Experts of a small language model.
Size: 13 layers, vocabulary 2048, 48.2M parameters.
Experts: 256 experts in each of 11 layers, 64 tanh GELU neurons an expert, a sigmoid router.
Below are experts of layer 6 (counted from 0) of a mixture-of-experts language model. Rows are named router (the router's row for the expert), up (a neuron's input weights, with its number) and show model dimensions 0-127. Each number is 200 + 40 x the weight over its row's rms, rounded and kept within 0 to 999.
After each expert's rows: a language model's description of what the expert responds to; "gets" lists some tokens that make up at least twice as much of what it gets as of all text. This comes from a sample of Wikipedia text that the model never trained on. Tokens count by the router's weight.

# expert 46
router,182,163,192,199,236,189,168,231,245,167,182,193,226,183,213,166,229,188,170,189,142,240,169,248,178,233,236,166,131,189,141,251,246,169,184,175,151,263,165,187,227,116,227,123,291,132,166,179,152,241,188,211,225,259,222,291,212,153,229,188,208,191,149,236,242,241,185,208,181,320,169,211,228,137,250,158,191,217,192,253,254,216,202,239,245,210,136,197,255,232,212,198,203,204,161,124,196,241,195,146,267,226,151,209,181,147,259,177,123,270,191,227,214,261,221,148,131,206,194,187,180,218,146,213,176,198,194,238
up1,213,227,258,240,214,229,127,170,199,156,173,203,233,180,200,289,244,198,158,189,196,188,232,218,284,204,191,149,223,184,202,210,292,247,178,191,219,171,247,206,207,214,162,210,155,181,187,247,153,175,178,180,229,214,205,273,236,217,173,235,286,133,181,193,206,217,261,247,202,240,247,233,308,147,244,220,186,170,225,187,290,190,198,148,224,239,135,206,181,181,196,206,233,189,217,191,247,188,236,160,234,187,121,155,124,240,232,194,190,169,172,223,185,194,164,213,115,246,156,150,113,150,197,188,221,95,255,236
What it handles: Suffix al and modals
gets: "al", " not", " can", " organ", " local", " national"

# expert 17
router,239,146,192,143,189,213,208,146,164,198,244,205,195,211,171,181,124,219,219,215,213,212,179,208,194,210,244,142,215,246,184,245,158,165,204,192,194,263,158,225,250,158,182,207,243,147,174,184,112,270,157,165,237,292,286,227,183,170,175,146,214,208,193,225,185,220,183,190,225,285,177,181,218,177,203,152,250,164,173,253,247,157,178,199,176,259,151,199,251,285,182,233,210,150,237,131,227,319,130,180,253,221,166,215,258,193,284,204,216,213,146,255,205,236,262,218,214,214,143,212,205,168,159,215,166,133,180,159
up1,163,204,107,221,177,297,247,215,184,199,244,203,184,173,141,149,179,248,189,216,170,239,142,209,217,231,189,187,204,209,191,189,272,183,248,183,213,225,155,193,252,222,256,268,149,214,237,198,178,140,217,85,190,182,151,246,188,149,177,211,204,228,212,145,223,214,247,238,208,209,157,197,219,147,190,181,240,226,206,204,252,208,135,174,160,245,151,154,150,270,224,243,147,186,248,153,239,209,168,209,205,229,176,161,188,168,170,102,140,175,268,299,128,264,157,184,200,218,208,165,184,224,241,224,196,131,152,164
What it handles: Abstract noun suffixes
gets: "ation", "ity", "e", "ence", "tion", "ment"

# expert 22
router,217,183,202,183,198,175,189,265,208,145,216,215,261,227,134,217,134,173,107,158,231,225,161,204,166,272,213,201,189,159,198,227,249,146,216,187,160,291,121,260,266,223,259,209,203,164,197,154,186,260,184,177,177,212,255,171,175,204,185,215,202,119,212,203,207,202,147,212,112,191,150,171,198,193,181,207,200,144,171,175,199,137,206,201,259,201,130,199,228,197,251,219,155,195,160,190,261,233,231,174,241,234,110,254,150,198,221,174,174,234,202,231,284,296,293,188,212,235,213,222,239,179,194,185,251,182,268,239
up1,160,260,144,248,172,209,243,189,133,181,130,165,213,275,202,205,225,152,165,169,227,238,170,190,199,174,204,190,196,224,241,255,205,229,219,142,242,136,222,164,141,246,132,212,231,186,199,219,100,201,156,227,197,244,226,209,136,173,179,152,286,227,267,150,269,199,157,202,175,260,197,252,135,194,212,146,199,207,207,136,228,155,231,185,237,215,196,204,140,225,155,185,236,237,203,175,299,247,149,147,338,177,129,168,237,174,200,215,199,195,180,190,212,147,248,206,197,184,226,202,232,210,171,161,231,198,235,188
What it handles: Word-initial consonant pieces
gets: " st", " g", " ch", " b", " d", " tr"

# expert 9
router,150,184,208,144,165,171,203,235,262,208,228,167,168,180,171,199,200,218,175,229,233,234,185,289,286,212,235,268,210,222,140,191,170,133,194,233,153,220,127,200,240,134,221,186,240,149,168,188,141,221,162,245,205,260,246,186,165,212,259,160,189,153,86,190,196,236,204,188,151,180,215,200,209,183,215,217,248,128,174,197,191,157,168,217,232,250,191,242,169,228,238,205,147,196,236,183,254,227,197,186,208,246,127,286,261,182,199,226,147,214,223,190,231,222,258,219,185,130,253,231,209,101,157,194,278,231,185,277
up1,158,146,210,291,194,262,203,169,208,212,233,200,201,233,252,187,205,168,207,202,136,241,205,137,177,222,294,215,243,194,162,160,182,268,159,185,171,142,182,235,198,169,241,175,191,176,165,133,140,241,207,225,165,242,278,161,178,205,240,128,135,226,215,179,201,166,162,247,205,192,169,221,221,181,216,110,224,144,213,180,211,194,178,146,254,184,147,195,240,238,195,154,250,188,180,239,278,274,144,236,217,113,205,187,301,168,193,123,253,151,232,191,160,270,250,236,195,265,198,202,200,203,168,232,185,221,197,182
What it handles: Ordinals and number ranges
gets: "th", "–", "–1", "-", " |", "–0"

# expert 4
router,185,167,152,182,169,194,147,153,234,197,228,221,220,189,210,163,154,214,185,175,142,215,181,238,206,248,294,161,253,205,126,279,194,247,169,247,226,252,122,230,197,175,183,127,265,192,186,275,202,230,182,154,205,206,253,184,189,92,184,156,246,222,101,279,217,179,148,173,162,237,227,202,190,146,214,177,187,201,251,217,211,192,213,217,256,181,172,210,216,221,145,216,186,188,184,158,301,247,193,209,265,228,200,178,267,209,234,166,183,219,160,186,252,242,255,202,208,95,194,221,174,204,206,128,193,138,228,220
up1,150,139,200,182,270,258,206,161,215,199,200,184,187,182,164,155,167,204,155,167,258,236,169,211,207,226,292,182,179,186,198,235,239,249,133,221,199,208,194,298,190,233,153,301,244,205,180,203,200,251,166,124,168,161,244,217,181,122,165,141,267,168,218,206,212,224,224,158,156,179,261,190,180,189,234,251,152,206,184,228,154,201,180,166,239,243,152,237,223,138,164,191,178,152,309,237,189,290,166,184,212,105,173,176,316,241,185,211,171,230,181,196,261,159,202,194,211,164,209,191,179,225,178,213,219,213,224,195
What it handles: Mid-word fragments after Po/P
gets: "e", "ub", " part", "int", "et", "dge"

# expert 39
router,215,161,229,196,228,188,238,149,148,168,199,239,276,212,161,176,143,177,176,199,138,215,184,193,219,202,236,206,159,223,156,247,262,208,145,234,149,215,104,132,242,135,227,207,269,180,116,190,163,211,181,259,242,309,235,208,188,166,194,106,239,157,146,198,164,194,207,239,206,217,193,182,265,220,310,142,204,179,135,205,240,244,194,169,183,190,188,240,159,266,183,219,169,172,169,150,256,217,238,172,195,183,223,249,254,207,249,192,188,282,141,208,222,209,235,252,196,177,220,208,171,195,180,171,217,185,244,270
up1,199,162,211,146,267,124,214,250,202,269,205,199,217,220,188,272,166,248,188,166,317,165,137,201,287,156,192,134,166,209,224,199,167,198,196,193,172,187,172,157,216,160,148,199,228,247,217,205,130,217,144,211,195,250,185,199,128,233,247,230,246,193,199,121,217,137,172,236,171,226,188,214,193,250,205,242,147,156,217,205,242,107,197,252,144,165,216,183,276,133,258,177,222,177,202,199,237,203,235,233,180,220,217,171,173,246,182,292,212,217,147,242,243,203,193,215,176,164,231,281,189,178,214,135,246,226,154,228
What it handles: Taxonomy lists and tables
gets: " |", ":", "-", "}", ";", " ="

# expert 5
router,253,134,208,192,157,185,176,235,168,125,260,177,213,211,105,134,163,216,136,198,149,321,177,218,235,306,199,217,163,273,176,226,239,180,180,200,217,221,143,249,218,192,203,177,266,198,145,250,210,199,173,169,219,180,222,236,223,128,203,188,210,117,130,201,218,241,144,266,217,228,205,209,226,221,265,167,170,175,216,160,188,210,110,221,219,210,174,184,203,214,256,221,144,241,132,138,271,182,245,191,197,239,184,199,231,176,225,228,236,215,189,201,213,177,186,219,228,188,258,199,161,165,158,198,288,140,203,214
up7,241,210,212,201,190,201,184,173,180,198,340,207,187,219,228,114,223,209,208,207,221,279,133,148,187,196,219,271,218,204,240,276,192,105,184,280,132,176,220,184,186,235,182,212,202,211,225,248,214,222,193,217,189,190,182,203,167,178,231,168,194,207,119,218,184,235,107,253,220,184,168,232,218,246,146,163,237,205,257,205,240,179,163,225,240,263,248,151,217,150,228,211,128,229,166,148,178,188,187,237,249,215,142,177,299,187,196,176,254,196,181,234,164,135,190,254,238,195,208,103,184,235,177,161,264,225,192,190
What it handles: Place-name word pieces
gets: " |", "o", "lan", " lo", "ten", " San"

# expert 14
router,163,170,248,135,173,153,209,270,186,152,278,144,304,240,122,230,168,255,200,241,164,246,188,199,240,207,255,184,135,245,129,253,187,170,173,216,202,143,167,154,158,151,225,201,187,170,160,241,183,262,207,186,186,229,220,256,206,171,266,225,168,211,190,250,168,270,142,215,144,225,177,186,208,201,160,175,171,228,203,225,196,197,109,276,262,224,195,191,233,242,168,200,203,181,184,220,255,244,231,182,285,185,208,233,190,212,228,204,178,270,112,228,196,185,223,155,192,157,218,256,178,190,157,127,263,200,225,185
up5,185,114,173,250,157,297,216,207,196,176,208,180,232,199,168,189,230,260,129,209,156,280,199,126,273,198,219,204,178,128,155,256,206,167,212,148,135,177,189,127,200,185,224,214,165,235,204,209,219,189,260,207,229,177,196,295,252,209,188,233,237,157,246,202,210,217,194,139,252,273,215,226,202,178,143,185,183,276,190,230,255,194,160,154,208,233,125,202,224,228,213,232,206,122,196,226,157,247,164,155,280,212,192,150,236,206,221,246,213,197,168,178,242,167,144,199,156,149,214,254,210,217,143,246,239,113,217,191
What it handles: Mid-word pieces after con
gets: "ical", "st", "ic", "ary", "fer", "ly"

# expert 45
router,124,200,184,181,170,239,201,228,203,152,190,136,237,315,177,164,215,218,180,186,133,209,149,256,206,192,188,215,202,224,185,238,246,244,178,188,223,239,158,267,272,188,271,225,211,217,176,200,174,205,204,155,91,211,200,176,184,243,248,197,201,75,218,167,167,225,151,287,179,220,281,223,241,139,237,161,236,155,223,210,191,209,181,185,278,237,137,203,164,174,192,192,123,216,212,173,243,243,243,171,230,273,159,206,190,147,196,142,229,162,140,172,223,275,224,202,222,164,178,188,176,193,229,181,254,228,236,204
up0,179,261,232,195,135,233,327,286,228,225,117,162,243,250,152,166,197,172,209,245,197,165,160,226,184,267,176,202,152,191,219,228,230,190,186,196,229,218,227,178,171,219,237,257,185,251,203,263,203,149,187,152,121,173,209,278,211,145,216,204,181,133,180,210,199,184,141,214,177,266,224,186,135,216,241,224,180,159,149,174,253,187,197,264,231,206,197,189,147,151,233,208,146,157,205,189,250,185,234,123,236,204,212,218,166,159,205,180,197,104,190,249,182,248,169,206,237,165,254,128,163,197,194,129,231,269,191,204
What it handles: Adverbs and particles
gets: "en", " for", " over", "ver", "ed", "ven"

# expert 31
router,203,174,239,182,170,221,247,267,209,197,208,132,177,209,176,130,163,178,191,221,159,252,181,191,180,205,247,207,250,202,174,251,208,113,156,242,191,219,157,179,237,145,328,202,202,195,204,201,168,208,159,197,212,207,269,198,97,139,291,171,278,183,180,217,204,231,162,217,187,238,250,190,209,230,217,178,217,212,143,162,282,152,212,213,175,227,138,223,176,238,188,226,178,155,159,147,223,222,155,127,213,250,157,265,204,188,170,210,161,264,139,280,196,200,244,194,201,158,143,192,179,216,135,230,274,189,219,256
up0,160,268,193,190,163,180,214,185,234,201,201,209,230,169,210,180,113,264,179,192,166,156,275,176,246,200,236,152,224,138,235,177,239,204,138,148,171,196,218,194,208,156,269,219,174,203,243,190,218,244,166,266,206,149,280,147,274,172,256,134,287,197,207,240,251,235,155,229,223,157,173,181,137,172,170,203,150,219,188,311,248,210,194,202,264,196,194,226,218,187,90,242,142,178,249,107,158,230,194,141,191,224,168,215,204,198,165,181,188,216,203,207,246,157,193,238,181,176,185,185,132,273,217,186,213,228,233,176
What it handles: Separators in statistic tables
gets: " |", "o", "°", ",", "–", " /"

# expert 6
router,233,123,232,166,218,201,220,240,246,171,249,211,280,189,117,209,192,207,156,164,174,192,180,193,227,265,268,295,156,176,215,219,227,105,226,203,169,215,188,207,207,211,244,152,176,206,163,199,122,248,118,196,207,252,213,238,201,96,153,157,216,186,229,197,185,149,215,251,210,213,185,127,282,167,274,223,184,218,233,231,208,234,156,217,232,157,148,157,243,183,205,213,176,228,237,165,243,235,201,174,237,254,144,202,202,130,222,227,179,213,199,231,212,266,260,144,192,188,147,215,157,113,242,219,172,157,194,240
up0,268,173,224,216,120,147,259,175,230,202,225,274,223,161,213,127,240,142,228,231,279,205,182,209,255,199,238,253,148,186,201,282,221,211,244,209,191,202,181,253,169,248,171,83,257,201,143,207,183,260,194,200,191,168,212,202,155,240,195,197,174,183,181,164,197,179,239,186,207,286,288,183,172,201,172,167,230,231,167,264,200,172,145,192,210,155,122,147,273,175,196,161,189,200,156,179,188,237,221,188,193,239,148,229,174,201,119,192,236,209,206,129,262,223,231,173,182,157,181,173,212,222,191,242,202,110,278,197
What it handles: Suffix man, nationalities
gets: "man", "\"", " Man", "son", "men", "er"